Weights of a small mixture-of-experts language model, trained from scratch on English Wikipedia: 284M tokens.
Below are experts of layer 8 (counted from 0) of a mixture-of-experts language model. Rows are named up (a neuron's input weights, with its number) and show model dimensions 192-255. Each number is 500 + 25 x the weight over its row's rms, rounded and kept within 0 to 999. Numbers have three digits each.
Before each expert's rows: a language model's description of what the expert responds to. This comes from a sample of Wikipedia text that the model never trained on.

# expert 14
It responds to: Sentence starts, math text
up0:462540510496570491511510527450479525466445457509492522474549528528527470481535471488484485501455535511488475463472534502505480491519558528507531514498495444522513504463471503482515569482490482
up1:459450507502513501517509530494520537456495500505511544488474499457480492558493446523495482506516475537491517512496492485514509520521510467488446523558509528506472516490538566484472506493535513
up2:498517499485526491528518495500494509520498503485473499485455543492470493520528483497493477519495518533479496493502493489575491500500514506548496473481473521515518547490529483471486495513493509
up3:503458431482510448499469540486489507498545453492534468482532495498493500517461525480520497452510465520484496463534517533504527524524469490526463500481510508567489518532533520481513477518525478
up4:481505497475491531512495528548502504476491476497447489463502493444493501482431489457527536503535488497490528464535501478547470465532489496539516543499481493515487442475469500480515511500479536
up5:494434470478486533504514491456487519480476503474510519526441482529495504505523468545473453502508517510497500493521485511490495521504500465500509471477480561498526548472464549497515475529473499
up6:499466498507499481482540455479488497495533486472485489499495507525512544504440529504503489475485511428467469486482526509472485500516453524477498479493483530502466530526539511535472534476489503
up7:517484506503480530509535489457511454515493501474474490487545469520511499507459497557504513521512504513500494458484455471474509498540555490516484506516485445508514471510488541495458471492528477
up8:501475519543498463510515562505464477496493440554508499498517532481444541488536538491566504513529522470529474512466582503482521495508509522460479473517489528474502468467496507468560490514499489
up9:486498450511490485515545518505453508499551453454477499519481497479486511487531527473489485500473496469509520504486500492467496499482531471484489454469523516517467468479495491514556484495472541
up10:544504498494511507504493511476488507495515511491494465481466490465495470523514499512473509502503523475464508494498487456521506490469498488493538485480522508495499456484491517514456487508491474
up11:487496492487464500486511552520490514462471461521483479492508486510489522538483479530489458495476511520515498497495491482474497504509506459531535543495502511474491526495469505558496518525539497
up12:417487511501459525525431504466469471472539526473497473486490470515458470502473532533506503537494482535482503508482481512496466508497515487488532500522519501504511495543476515483457508473504466
up13:524518521524500503517485531536528501519537514482542499440491467535490492525515511488489436499495541482534528460490487534517493504508538483520481445529460510500526513506464466483479538497501524
up14:518481526510509521503514510495568527527476544486497471459503458443465516481485433497535486511470501486473487450485475486486495512555520515514521489485530510516474491492489494521471535513514535
up15:469475473520463498519482532462459508520517460480472499483521468504457475536535451499477501517461492526522502504503475537514492482547506491495550547496499506482492526477450496511563510456490482
up16:513445520470484491515484545490541463463495522446518497457515490514489525464485498497481513545494488543524458529505531516512534528466466491503549494498473479531508520493506486504486479513510549
up17:545479502511528503542436510531499494448491436468503493491552431510500489528475474508516513505513511519496483516493544523470560478500517433466458520487490504494448523484490513504516472488544511
up18:456490497513510517489516507509542446469526492473480461486522481502525549525468517494499460482513496474528465479494536518462503465495473447502467546499517508495482482506472512470530518514479485
up19:513530491512508465502477516481463505481504516492433507522511486494521483468513531459490508516527482512490512459538498497479498489504499503512562525538474487522507465498476467472492527508477452
up20:514497518570519507503552491465534528486525498484503484470463490469473550487486504507497475439507508503457511534447494476525545480490471480494505525521468537469518520462480486442470455513533531
up21:457496476525510500554490469483494520499486494536498444483518497512481472472491457506520511493481478492501494476532522467522546480535509491515493473493488516510528485501426529533509527543508478
up22:498515534500483529519516504469505493487477482521508510494465482478463467500486481524462504491464481474499502521498526506528488474486557467478520437476481511493488508473478550455492509536510445
up23:494486486466505503482527504500519474505503498500503437449497475465454488527488503496463498507517477476485517515477513537506499507485501521497533484526457504521503535495518521477534473457503506
up24:525491468513493490468499531483485480484525514536483503506448489438495485474511462477501453524535533508471441510479533433502497485505520499522463506474519499508510544511481502527484530511529488
up25:508498488491488482509495525509480475484521532475492482465487493509435461466541487487449517552505497464492478525517538480517495444487479463495475514504468482478503508491490458520469491489490455
up26:516484477506515500502543539486478480509511471493497500504506523469475476513470526489512538476467540488492512492494518500493523512500506547497551474528512497520462523515454529521508482510485532
up27:479465489496535525452514510484497473475475491513510506466452487480508475496474523490508544553512511516506465500499487498508559458462582504486502522481519489497472500500514444480515460534499466
up28:513478545485502490521534527492510500553472460505502492473525489466474488541531521484498530474498514532457480466517504448433490508519483474538503481489477527524529520511467481485467505520500507
up29:546503481542490488516466512512459445498486503503472516470517512527512500524486422561488520501470512524505451498458499510500557495502552507504461530514473494524480550499512513501486469531497478
up30:457538534479528532516512464533516496510485463501503513502492518483497450484506445535472479469503525480493484492452511508530528564493548498486491537479510563522492512558454470451440472454495518
up31:480536473524525560529507477461467493482498531495494547460508442482500479499483479526477496512526502446507484517495454467514514510505542554472487482461520523522449492507518478467514532488537505
up32:497490503490455493520511549523492514531481500501509474501510495500510465508493496507485497468527497475522493492516506477565472516480457468462512531447506443497510519508487489465512534505510526
up33:507525459491487514445522526507510510513439515499518504488499535474485501492515516501522482516470500519514517470498530505561508478491482504520539469545524520494473514462510533490526516481473500
up34:495467466459482462465519483475499517526496478483481474519449522496484451507454490491486443530513484527515508511496529533499540521509516490494483486553529499533487510460498505504502495512529524
up35:471515555496544507462522515472496506555454489472497458497481530465491469511491465496497492499517492537514506479480527460440508473517486515506472499490468513505472521527492512526499523516505500
up36:454488470508482523496519472501511469499486517518495494464442499505446495475520544456510494555461463496548485483509528499495493523529524495479540507500507506524493515502475489472500490466529507
up37:496492465480502496491526468499470492513475504479438537489479448453473523512528532511499467507473470530476510543482480523525542506540500486510481506488526511528479521525481512470469476530502486
up38:506517475505528488495497489529489474485466507528528476473494463479478454510500523527462510492496510464473474518463497511491518485463495494489524491469552533507475515470472518493500508513493507
up39:484499473546513506510496484499516499530500503453454545476491469523511482489488509507497489455495508516500446503497492494499443491487516524461539542524524475535471471505479465484493477493511526
up40:436486539463526490501508468471514506528496499516508491461501478493485509500463475499487521480460472500517493557516530467489493515495484481512494516468476513534507505532466476473431495545481480
up41:520474527487506489493550538454475511448489540467466494506497479506509483480481459524498501484480495514459519490521555506476462457516549502460494502498494446480488509489527511533510497448486483
up42:497460505474507507471471513503514510487529533508520527517488508498474523473478516492535535524490498456480490452451487519495514534498470476514503542496508492494520490506489554493522484481454530
up43:455519522461498527489471537467499528460485514499505463493501480484522505519472507499525500487477468487501469476495456510490510499487479520473478515515511525467485521493521505533512464526508531
up44:510525462467500487490427522543505504567499469457509521430459506503444534489485477501459506502520498510504515497531485475487489514500508513509507510513484487501459518508505481481485488534478522
up45:486499522533453500515493466495537412507444496450461476484507491483510492498467519490531464508489492466444502514526513433505512463466514471512550514526472554503471495515500461505463472534541507
up46:463543454510482489489535475484498485493507531518522485516502505512431501442491475512541521528516503482511520513504519507481492523527512490493523507469480548442484496468503483517467499512545513
up47:473519504544525479509484543500462551545502500507510469508500537558511504498473522533522556516468481503489498480476518521513535489507507479515525544528516489497522516470506486494477527498482494
up48:487543490523515487509495521485474473488460489520463547467449487527519514560483505507485496511499523519482451456517466439499495453517541534530482460507466551475544512538418519505461487475548456
up49:480478477497523492477460531503471512496505573450537499510484491466486477515510536535502456533515527480481504532478524478477514494528483489496481525480517517492542490470470542490506503509494492
up50:480513445520507498504474514503468480533472536542487512493541473568513506518506494499509534481474506483521519501478515472505491524492531475484560501504494465496482502537487494506468479526546482
up51:537469512492514489517492516491509513498542492545462496518479509517486503506530492510488519518529509482517442486480469503487528493567503495499497500501508478527476513493481499524477519496522508
up52:472490475492531507470524500512474482458523470506523490488522505511568463527489482494472450520511503467428479519509507504509529487513526506489489455484515483578510518538492527503508525500504541
up53:520478503525551499496532510467507504490491514452505492447473516530540472487477511488532531466519493489499478505500484516537501535520526449562502472480528500498464505500544524519453454495477519
up54:471515472500459471514447506471512470522500486468503486504479522503498511502502545484478504448515489532492513525502509519479530546496500497474474525478501513537472515471545466470509459483496550
up55:511512473506529554544442518484506547494479475527496496473524482506468539500484483527520499523450500523458461455462498518535539546509509488489473497500502484509498481471463522454463507495512501
up56:502463523485512516510468501459537497492516501487480489490503490523463485468501512529481475496498506520473464468541533477498510539520536513440514496489480526530488446509496533494541519536497524
up57:520530495538458527569462522491507486517517497476480531478523540525476493517522502505465467503485440522487476473510506521473528527561536437507486477491534489509465487538519500495526488523479497
up58:502492527528491491475472540449526452503532541537507503499478515498482520503498497501482522498519470488490496528458519545533473463532506496547553504503497504524472476486497498494547453517510460
up59:527480517538480528537490450467523488470456479502475468487475514501532532527527495495501501476561492555438518490461511459466537499496489486512515523533505496540479511509500502473472499514499495
up60:472503507528498492478505519495522482506456508560506484482537488502476501508534503522528505511500512493514509495485483506484512490524494547485477568492497522479498515464487498522540501473503501
up61:502495483500489498481535502452497551501496506506516475502446484498515458496525504507459485490503481509528488529450510529461491468477546505506502537484486528487530482483482492496501481549499494
up62:526468500515499483454489504525490532463543515532469485471489493500499534517508485478498537492486466482506478440482542525511525535522544471435524478521480526503482567494501476496525471525505486
up63:531512474522481435476504523504495508487505499544506517487525494448450519497523520531500480481493456538514518522478484562485461456529509479472494519501480483485507489515483462512499471558482525
up64:488486528488456489460494500483514476510465496472543553460517517441477494507476489506472521483499536550459471485520507523517531501496503482499520520491486548508501532490504457464492428566469495
up65:505491477507527507438477507492521485524516508507535466480483515485500487508495535499491506509558513492467498502476472526514500503456529487537507547492467525543466526496549516471485491468524478
up66:505504474478520526490503482497496478477524454474480479549452507501472515539504470566524520542494495517468486510497520508514499538479482480475500536454516522504503490507500531472546510518491489
up67:505495562560539494529515490491486440497494458473474522481527489505535509514515504482491516519484477475505507520446479467474536493519511514446471497513497513541463451492495512464501508508522479
up68:480513491511516526453505462493487486483537489485517514475483484491507528515533445511504506479451474544506498513513510520518484458534499495528492505531466502510502481480493538470475482506481522
up69:512532486500534505482562519495478484489502510490497498492487478493473456503471476495497566554503428501497524501513478536506563484559455504480507497476499536516500504530531498494526521485541487
up70:514533469482473531510512530476526517492432493475470474450562495486471442513509461503523480483511532496505512519497502549454512553498493494479511502502451513505527483461496510512521502492480507
up71:512509509471503468517528465485439463471499496479529541511498509524500501488477477505497472523513510517445495472445490497455529505448503483499505479525497511466466515455481524483461501509495480
up72:458487499512508480499507467459500479483477501520510484512454504473531509507505446517480444494492512509485475475489489489501509534501527498523523514510483502498472526479499544491540549467463548
up73:465538511519506487513483550485472480496484503508503492488502543452489472471485503502478489512500523532520505508499517473480468475428518508472489526468502462500506475553507525500552511488505501
up74:441449480479577493464472490499503440486492495475502522507474510493490497534523502444463526528469536473452504519442504518484490522493511480506502534558510547490522474500436496508487537478497470
up75:484460498533484466460506518500549488489470454466455458518501473505439485524487514482471468515490537487452538486491516455545539512485508507537481516511500540520512510511496522524489509466518522
up76:490448503543512498503524495494518529500501511537520497479470517466462518524463531463475553560496483564478496513514521479499485524480476500494513540505478514551455459517489537517470510495472477
up77:519491490497513465498504522504437534491510515513507522500476490506450479513469493495500478496502520529493490471463487476535477511483531504505507486480454488484492491499536487532546498481549510
up78:431500491531517519516473501503515500536499485498521475503479443494476496498490536505481492490503501476518478524519529505505465514436503506510524478501526455554494521494521505503522518519525518
up79:487529476515465505476485511521480507525504559476452478507519527520423529481525474545483509519482482507522447538500502521491536548463517518541459507521487512510504516497531465462495462515531528
up80:471488524489512516537513491529533536477425497517466505491475490522498545531494501527498456541465498465478501457483485518510554486523500492526506520521508530500542459472494493452520532478503470
up81:455549525506515444490520535483493529509445476521480475485463515503497524511495537494483506521485470492505511466466541488489511464480487503497504473506447509539519525528465531459530501465524445
up82:503508506513500471494474499482559514520481495506476509506468460490493485534530518444487483500496483514517486442511484497503516539537530539543511465486487524548515485503510498479503524533501510
up83:510459500503468520471503484520484482515482489490542460452495487472488488491501495529523470465491514429482524530495508472521481499507497488490520543514501491506504532501465446544549476523499492
up84:522495478519501513506496496492465516473467484516463495476438477521511505489454464501486515492498485530474540484519487462502516521463503487544542506494485514508508486519467511500496470491480510
up85:465503498499516526482474497525489501516468503506531504507467511504492486552499537530489461503487542508479531475450486506550533526484540474516484506506521484500498501493477484477467525499499511
up86:466493487529477477491481498577527511524510490490493492505452487499501486530476483508525496474524480491533447500483463568499490457488505469468527493414479469496485528537458454512480448480508530
up87:480487506532500478509511480505526487470528496516529495478477556482495486491486498483498481509530501500524463454506466486515495554527539513499511473509477509474476476452553537497468543479499510
up88:467535532490513473492481489493534541529484537499519472504503491493528487502516567480503491508496497533513487485493499526471511531516491494478487477463512526501462519479474491502465504526529488
up89:530488505500540504512453527517501483488471466486508499514506476463557522515482504481501530537500466535471465433471446505489490518497482459487506501491504497502510488469515489490490481557503509
up90:527485504477524531487484563499471502465487531524489498457478481529478472504493480518480492519478513556502488498510528527518499472514532483484533496480505484473524468497512529492561521490534513
up91:500519472456538534500522521498515506454503489477466532537503507484518497506459485527469440525528523466512413513505488493445519518514555467524507505510446510511495515501466529475526511511522565
up92:547433529494488521511467493490530503516501478480512562533552516481498529536430482478496488511528450529498433482488516508525498445539485554503494505474472505499498524498552538501535482477514551
up93:509506513499505489459479551470455493457512476502515500467536463542492510462495493480509491539517486498534532524537480502463476486461521522556463489457485516559547528498468529485498536544485556
up94:517482486520492501469455491480494523481486485504490497499462470518476467519498509527495484507438467541496493524493518485517526463536532505502495465518538526490495458438509505431491521524491559
up95:500454452467550497529499508501486447512458520519509472454506470501515486460516474510497491526479483520531525490511438450525476519496493517497500517513489488556490520506500494491479498533475497
up96:559535520473521498516526483478493509531488510488469477501464505486483508513484505457535519487536526503483484497531534524462531497454508489531520461446471510533531471488508502491526492505523516
up97:503505506518514494484535496448518454477500476517477505459533453549469460570508475531507510506503496526491504495522480498504504491488511463514501519466540498510499466475484507503507528529513561
up98:494485495566492506465530531478500474494485516541493483519495498534537516467514511517493469505492544516495466444523485505485465483470510470504546527496499535477465520506510552518446494489485512
up99:563507509506526557484543555468470499502507551495503510448549521497479507495471516522533481446468520530498497529478512490494492465495492493505488503528494438526490477496496461512506481445508523
up100:487474483498509493493502517526539510478505497472482497479480495508517445544540537458488558513461504483519483481503474482467510502519540498543539476522510496489516485490476546484497523524532505
up101:497494486500494515509535526477488535493536444479494493477456472508501524488487507477503538553502511489492535461517475530486513471478442534491489487485515477540505499495455455520487496544502517
up102:476475432506498501449502567465482502495454517506503483439520527476504480497534508525531515497491513506464486515505507546501501482552513514537480507541503501474508501523457494496498469493497484
up103:455469489493524543486483516509520537537476520482493526501489465533544534492462514541463516529469496502499542476486489486504500549462482506531503537487457532510438493531490533552473516496542467
up104:485538460481502486511472522454494456485465492509502477524522472516486489474490500468502522505503480483483512482542529544482461463563518503510486526485515447504460477477519475526481482477532514
up105:494516479493505461520506506482486554493532532498551485475466491468485541547475478573505481519521484443468484514499504482528488496463510468496540481466495494529497491505485526480507514468504486
up106:485451491508505487485489445505455522508545499476501499520500488493520494511470509484475524562478488481482448491524469499473487470483457465534503480495513479493472511514480534482477493471470489
up107:452461513536488539565477545467519503512499503504499465508479494497506508496475521493490479500503490519518500450514531469508527475494466475526452487455517485502491493505460517503453513511461457
up108:478538496504438511473468528499454513472495499511460448456496520457478510508460526505474497487505464508445496444497521509491529500445466476510523497482461517492497507530524488462485489547520486
up109:444490442493453490470491516489524575514515527509528508549498446477478500542528501542455495531519488479476464499539492475499489476507523511529489453462490524500548481488493459463480466496514488
up110:483485502494539520509473507487537495507513515468472476538478512503479511511520469459497528520478501464506514551469489477536536504540453513504517475526536500529520495504524515511499460478509507
up111:501512472533553489465507527533530488504485501534510493507470542534471496488470511530514445502479470506485493514467506511489524481527506531507446525479478532488480470557462472474531506496521534
up112:482515503478487508484512541515488501509538504549496536516480496499508489501488531518467453480479501540511527547503446496491500483554531487503476481512503517547508529500440523505452503501491482
up113:549514479483504561494480525471497493484483508441496512478502478457471503506489507502511482534551471491516458512490482525504471510511529447490505525481506474476510527520501468533515501514483479
up114:493466466492538482534448511521485507533512502489498471543501522527497502505494539571488499508494438513460456501505519505469529491485476479539517524479497465484488455512487483505517516491514507
up115:449493517512480495509483511488493496481484470505531529475518483508446487529472495516491524499480529491489454520500495446493500470538490521511493511456501539512475502527510537491490527491510527
up116:475471479498504525517477513489486486467446485458477469503483432473519474516536497519474479490501534482503491497532487523505521505498524515476464534495491498499487544508523541469473515514498552
up117:472494468508493478474491507500514500500485472487475498476502524484472513494504494479519519506503496489535480450495476500443472539510540460540482500480526528511527464499492514506487493484543525
up118:503488488500520508444469487494474491489489512453453490496484486493493508494496497491519508503473502509494507466494497522507475509506543489520506465506481532495491458497500539509515519470531501
up119:483499522486553488536473530515529518506501489516511450474500489463487490515478525502493498512480507478514471484535502491509513488522554509483464486525481493481462480478514509451501500453494478
up120:485498519496493496503497513481487497557483463476496510450492493494478494430485474508521478498494518464452516504496493492524469495507518520510466525505481500528481518514466481532487507510492479
up121:469482500531503513503495438538475536512527537468486503506454507484467525543491497515484517502429500491530514480509504505509537491517506432492513541507543509461507515516496532458471518491501537
up122:504506475502529518513504495458486540516504451473475457498498495509511541482502462519531518477468499529489478458474464487510479474499508483456463483475495474545428500500491507500478504498511503
up123:501513444492506517494508511527479490493469487490532454514501458511552491499514535523486483454516487496491503491494524523503497479505494472492534505525468541549501491513467527496441498515486504
up124:525513496565518475461514503512503518528496505503468528508486519489480524475479511512503490508464478507537496517490482455490542513543498474463512497520529492529494495494512449518496489520482473
up125:548506479500500522488515521522476456484505471461484507476478516510475500479507508498494501473476564493507484463488478484522503495461470481503493515519510528513484498549480510460471480512468494
up126:495469478492491501477503515514508532496517521488531473477457505497499517519484495461518494518514516515468428498496507549535491479530493492473535495456494540506504507476499513470516522532514500
up127:518475497495533478511518503438497457469505505503529501507507470504479527462460474505524504444495479545470478478501455531519562494492515505493432500567502508530479510509480461494497512488486469
up128:440512515456504506578478504523458520529471469513484522483474498479485516479510523490509509493477518505490470471520537529506527494530503522518505527508481442484505471490500483500504521537470495
up129:492502482479498520452461506532503526496495539504488468476480461464534474525486502551479527519461550483535474484523517479461506521521528495465490507525478507520502477469466510520503467495469488
up130:496508476514501527531477489504509487500516524503477509516483473487463510469546492514452504492484505529484487480507501511488536471500489510488504507513475501469472555498513506517512543492495492
up131:517451470512503501450453515489498539473519491470534489495477488530497515536508496532523478526489490510489489459519495472462536477521531485509509495492521505523467550513487511460500481477504457
up132:480481500528535481507505541518513498514520531484499493507508486460523442536525537505512483491450478497513523484509488494517520509515475500501469494482497492541543450499490527490488559506493477
up133:466446498505510486491507528480482488529486470521520499526452527482545486521506540549499511526475459554530506514536479481525490499487510511529496498522488517495507490475490548487500502520499523
up134:476491453497551516470498541485518458502542499510495470468491459468508484495499496485486472488484478524461498501497495484468533526514493557537491519485491506463505526504502451504508511523460479
up135:506516492451498509465504472488471485471488543513516489541505509503513453487505531526513522513521523490480463511473495523501464480522507518484511511479529509511480494482465527476464446495488534
up136:501478482491483538477484486483511529503457509505551496508482482524442524497493516512487482516501499498469504519498487489460498478519475504552532481455511515513508509485499491509495512464513451
up137:498519493478553498524490487479528531527499514478498491471481463467478494492531531514488560497494510507457491485544482504478491480484553544490489501544481487499492458538490437503541483495499492
up138:474504455510485511529513485488570489526481501512483529500506454448492464549515502485480493523482484475481448473482496508514494492506509457524479501519462510480456491482502498467511488496523500
up139:510469475482499472463464521484500504487446551488458534506491496452473495497508509493527455535460466508499494518481533471490511460468495465517494498507523501514468504522524494473502542507488497
up140:467539528498498495535488518487485526545499487475515485549502501539471514490454482493516520491500507553518438478508467523484495492465526495488549490539468523462487464516448478484504466516537500
up141:475491514488493542531547527515515520499499481479464527481458529487468539508486526482490515460534462494494512436494483456533548550464478463494520546485509504483506525534507484490501507473528519
up142:492500493469522512474536508462502502495432456453523496455465445506491530479533463492500471511479475484493475521511514466521460542484535477564492476473493549534509509514533525515469503490493559
up143:482531489490518536508507507492507557468509472495500481491546463525496466475492482483483474520530481497485479482487509505457489478517500528520527475514549512479497511504545507505495492518509523
up144:543502500518496510450506528508449532531460462520507503514549517527510518495463500457501510516496490489507501500462495500511529518538548497500523491519504528556503472463463549485476460532505463
up145:488502493494468513494484455503501524468440476489494484479510480543488539545461514502532525533464523461506500453507512467497528487480476535505481476511482500484483492516476489479516541521485537
up146:500529493512479513477480495505514481517511495510481501485490489501471505511500500485498486463518526494537423480474516481487473497421589515500522454511513476507482535490473499492533518504493558
up147:503508507518531483485497507477479492481519483518493504465495473503456513507493464477482508488543534537515465523402461511489504474510493522485454509504503478573480488519494501492510527479487460
up148:512486440492507553521528527466461424518480554483463475454516540466494480497496503498501513488480501512502499558496471524508453480509549471488522520544507504572488469502484543508515485556454533
up149:478497511501480496488481517517468486486476458549472515484503455472476532542522497534450502518457572489513530499466485505527502492480480465521457451487506519494524511517547482542481489530517506
up150:478479525522484455514487505487486540482526504508524509497459498500516503512520473497477510474463456484508514444529465499485515491489541513481469502535450525497456499496473473550504490527533507
up151:502454505518465533526493511527530489487478513481504492466511497487516496442514496523455493523475542500481503553537479504513491529497494499516501538480502537548478556482529471512490513545527516
up152:491527511472521565500514482481504502479514523515470494458489465476492492560497481497510527519508469493508488502523481440540496483514517511511491470511478521529471529501496525527500474504512511
up153:508452504534473522447517507468514487462487528515478502466523491498479493487475488449486482517517443476488536481515498508534527457458511522531489532501477512488490500463507510481459479517459528
up154:491450516518478489460526512551489525526525503464496524480508489543512478512503511478505497490516479475501513502492515515509527485471494477527511521546486521521495448471423499532513528564485468
up155:519472538496504511531511531499493471498512507466485505508470477482513497485493477539497513513477522498459511528519446474517515466519509495539509488459521481517473495511486493476490521514509492
up156:533520500487466511527489520465490520519503486480504500508513501508477492505468478530503516490494477492468478469480508490504527500499490498466500507508498506510491525487496519473503496485510545
up157:466520501507495459496461483537507527526542490531519519494497515514488510493521492514510503498474520500481557468485501483480518543505542517523516500411493502491543498539493447475500464514547556
up158:491504499509503498503500520470522513525466538463494465533475487500486503517518472496475507518467517524469482496457483475459543530442533491526497529485488542470482508520492517474464513503500489
up159:538488477443531505479542501455518513508508508525433502498463469500513505476488461551511515511486482462490479520520489504510487472471532486459498579519524510485485500497467491467457463516472523
up160:516505471502516500519476547446478470496493474509519463489498541499523477480531452480484509499499500523541462551494472486518498550502534459477476501505496503469481506481461521535488470474490546
up161:517487496560458524492499508514490514498498495497523490495527506496510494503475452492472510494477515510468494490524497494543504511534511485526531509519477499506531533536485474521546468470521488
up162:521447451545501489509460436498526462511523503520508439508469506520483487526517522490496500500502496513498511513493521493468514493513481536515487493495491538480478524549495489488493470532493516
up163:459495490525517495512500511509530519497514471515501488485494512503493485513500499507496510499504512524516463460495496497463456480493485504484506538481490516475503506527497466483457477490507537
up164:499495466502495547535515509487519513484521474487498480507532435525470550473477520485495535516527531525508486491509460503471460497551539501482517497490531460489471478509493496493503488481487509
up165:504478430453474506539510538491526494526485467476517492508494523478537473506513508544481521510490457467480456466501481509493535494537506495499476528542485527497498514500499468445544534489481477
up166:449555497478520484542486549500540516539504478512532491489446519500480492493499528519510488469503539512465496547466539524536460476515514546532486506535473521507505497469504536468498464465534490
up167:518489493478505481523501537514524512510515476447453533525468514549500580478532474503471525512510493497496461522548496459492488479524540482514466471481478500512501485539512508495499465508501506
up168:507489515502517520494519539487482478501464546471471492492492482539457499452473517492537503565490496482496512475559522500475515532527514523506484438521484474529475484550490519505492482525512498
up169:491501510540496486489503495436505510508473493492455545527506534476493522513457487470511469498527475505487473501497533491522537504502536505466477485482468475469537505537453489460444511529537527
up170:488496482508445573483476489491478467491485519505487504467513483472488481441483500518510494516435515463504512515483509496510508474532536469469496496487492478444491486509477529512514518470521485
up171:507534479490522530523519493491484492519497505525513474497512514487497466512492486489465490511491498482482503476495486499466468489499518492507550498538506482512520505480509514479490557521488501
up172:504528507505491426513505522509509548497521525524486477486514497473529486487506494535498469467460494505474540501473524493498507516518504506484534470470548459481492508489506480534498512482500530
up173:473510499487493487475472510491506499551470532460471471511492478488477484532534498449494529469457504458500493546519476481479518482536488506546494532471508536540465510501511514446488519496521478
up174:474501478489518523511539489470486462485542519484460495464502464500504495494482490546558486511518498457498492532526463482470508529517525493487548457499481514493453453462517483467487458496531493
up175:511468488514540524539464555518488495509502430477509456506459567492521509526496479504504524476515482530477502523476480480522489517477516448523529504479531510503487539455487523479520488507455514
up176:514513468504522481522500519502486491503504516502499509465471486503499478483505502502441472534522487502533488454454550511478525514478510481511448505514496480492458510473452502524504562494493473
up177:519508506488492494517465511510452483464501491498483512523516538445481486502507451523494530521473509508530479528515461491476514531460516446491462461488443479519497549498463540472492436505515454
up178:456490502505533497515510478551495510482526519512488526510502538508525489497493453531511494498461498479498476513479489517478513494495497436547507543503448503505504504512492511489535506552479497
up179:472448452512526528487508527510484540543479475505496512558492491485496506475509481558491534508508463510521486508441473509535523465491492492508475518529501486527489514488481519485513473474513502
up180:542473497489469486493541499540514517477502508478508473501523491524453467468489474527488535483488477471485467494489466514500481551480508483512527507471519535522468492534494467467488489495522549
up181:475483449499519516522505505460477475527541539499519485482452490468528487513497540483514510528517478534468507544502472482492492530514503492499443531514438515505496488468507525496503509494449498
up182:522467517501477476499538490452490524453535504509453496529475554545498516485474458522470491508501493477502487508523535494473475496515503514472547489469518493451529504500501486481517520499515499
up183:525454462479515501475510483480508507520496451499477506472464495486467505468522488519551463494514517533479476460548492448490510556493496483533484453499479468506492489522518496512498517549514509
up184:495476537496508488510530559479481480507471470513463502510517503479476461495494524492511487507481473518482492528486505534510524486478541477476473516441473525516476497497507512529552492541493478
up185:482508491492523516514500485544494522562524495455501483493509472511487530492479518534489483513465521504467493481470477478484508513501492531540502498524496505481493472510485496488505502499488502
up186:530533554533499519513524548507492509520474505503458466491482493475481518518516444500501488519527477518474483507489511495503513469516467468469477469529450471502446493473514511506502510521530494
up187:500501525465495518545497455479487496518461546508506450487515469513512472526465529504472453473513456531520509450501507478492537477533495422489538508489470538504496503514487497512484520500497510
up188:496475510532509460430461524511489473501493504515517483520505511467486507459482514504477510471498531465511515437505511491499523468489532473528525506494502486513492466477500493474499541521424484
up189:453483553504527442507481509501484537512473532508479507502539487498487479536484520500494501498466457492509530499459523470489468519474467523486504494468475525503503564535508544459502514517512452
up190:489506508521555474500497547467486518480489491492491534549465507516520500479476517492503509473499494489451484460473474465527524516474466488503497472466505470528493529501536523483493504529539498
up191:484526498482507483498467526530471488490530492501502471487514467520504532493521479529494467465486522499478530498515509483481513476490467516508498535460502484572529512501497501533510465467488516
up192:516520505490496509501495527524495480424470543508478509496500503506507502510507473488497495520468507488467453508487488491499460465563532521501516503489465471470499513481484526501520456450563538
up193:513486472523462514478512485457493523498484556493515483492468539507482483497512472499523517529485443512481506487485506497489506476491500502513479480487583586522512515484452506503520511496469505
up194:518497502502520463461486526525536498544490443490483458483460520503483465544534508517490524502485503526501505494495510465479534465513501524519478493515469485531535546516512482487481492489498470
up195:514454494494495513504491531447541481495497572472514492474483452480465437515519485530479482517463509485547501492490508449517513512479504494469539498446486554528470478515495488545489484517497475
up196:432494461524499520490472468510517537514487504522537453494508452478478501543521518508486483508526501522528470503477497452499536524474541483550490476472528511503516562491495486494494521459517520
up197:495514488513507494482477520473478524469487519502454464475518524515466533507461469550488462539470521473474536484519507434524543514505533477508499515493464484501498490464492506497488477486513489
up198:465528519526490484481458483456460513526473522491505457481519482486499504514509507480540487469502505516532517491509510507511512558487523466520477502504508544498509516532532508486478519485462508
up199:527475463508503453527551526488431503518515485523500490484562502515485523504511463535531508556518523516512459499490499506519542540471516492476472542499472480526496514472500499518510503509485499
up200:537504527471528495469513518447509541518469461490498449506526449500447498521501519487503482534472517505503483478484509535448505488529532456504508515459488535511537511513520523483463491481529478
up201:510482487514515488502513480484491496506504450497445493509465486512509458504516516548491450538474497488484489464495526502493472497503481517504507497501529488522524521499504500495502554529442478
up202:509486480463493538543504527524529491492450507458485455504511520483484519470457498510501452512484513489531477483497460526550546500509536463540518519475496472507511541523489509502484497498483510
up203:469498483499534470490516520523459434513508541465455480482482514502483487480458481493497534453508551513503496440499489506496508500499503490528480515478478512475491484475526490507510539516500516
up204:523520505524462525491501555524552583469483520491465473503473503493457515477493537482522511518499498479515480520478518552518532495493450515526530517467482478508501514438481505491524470519515579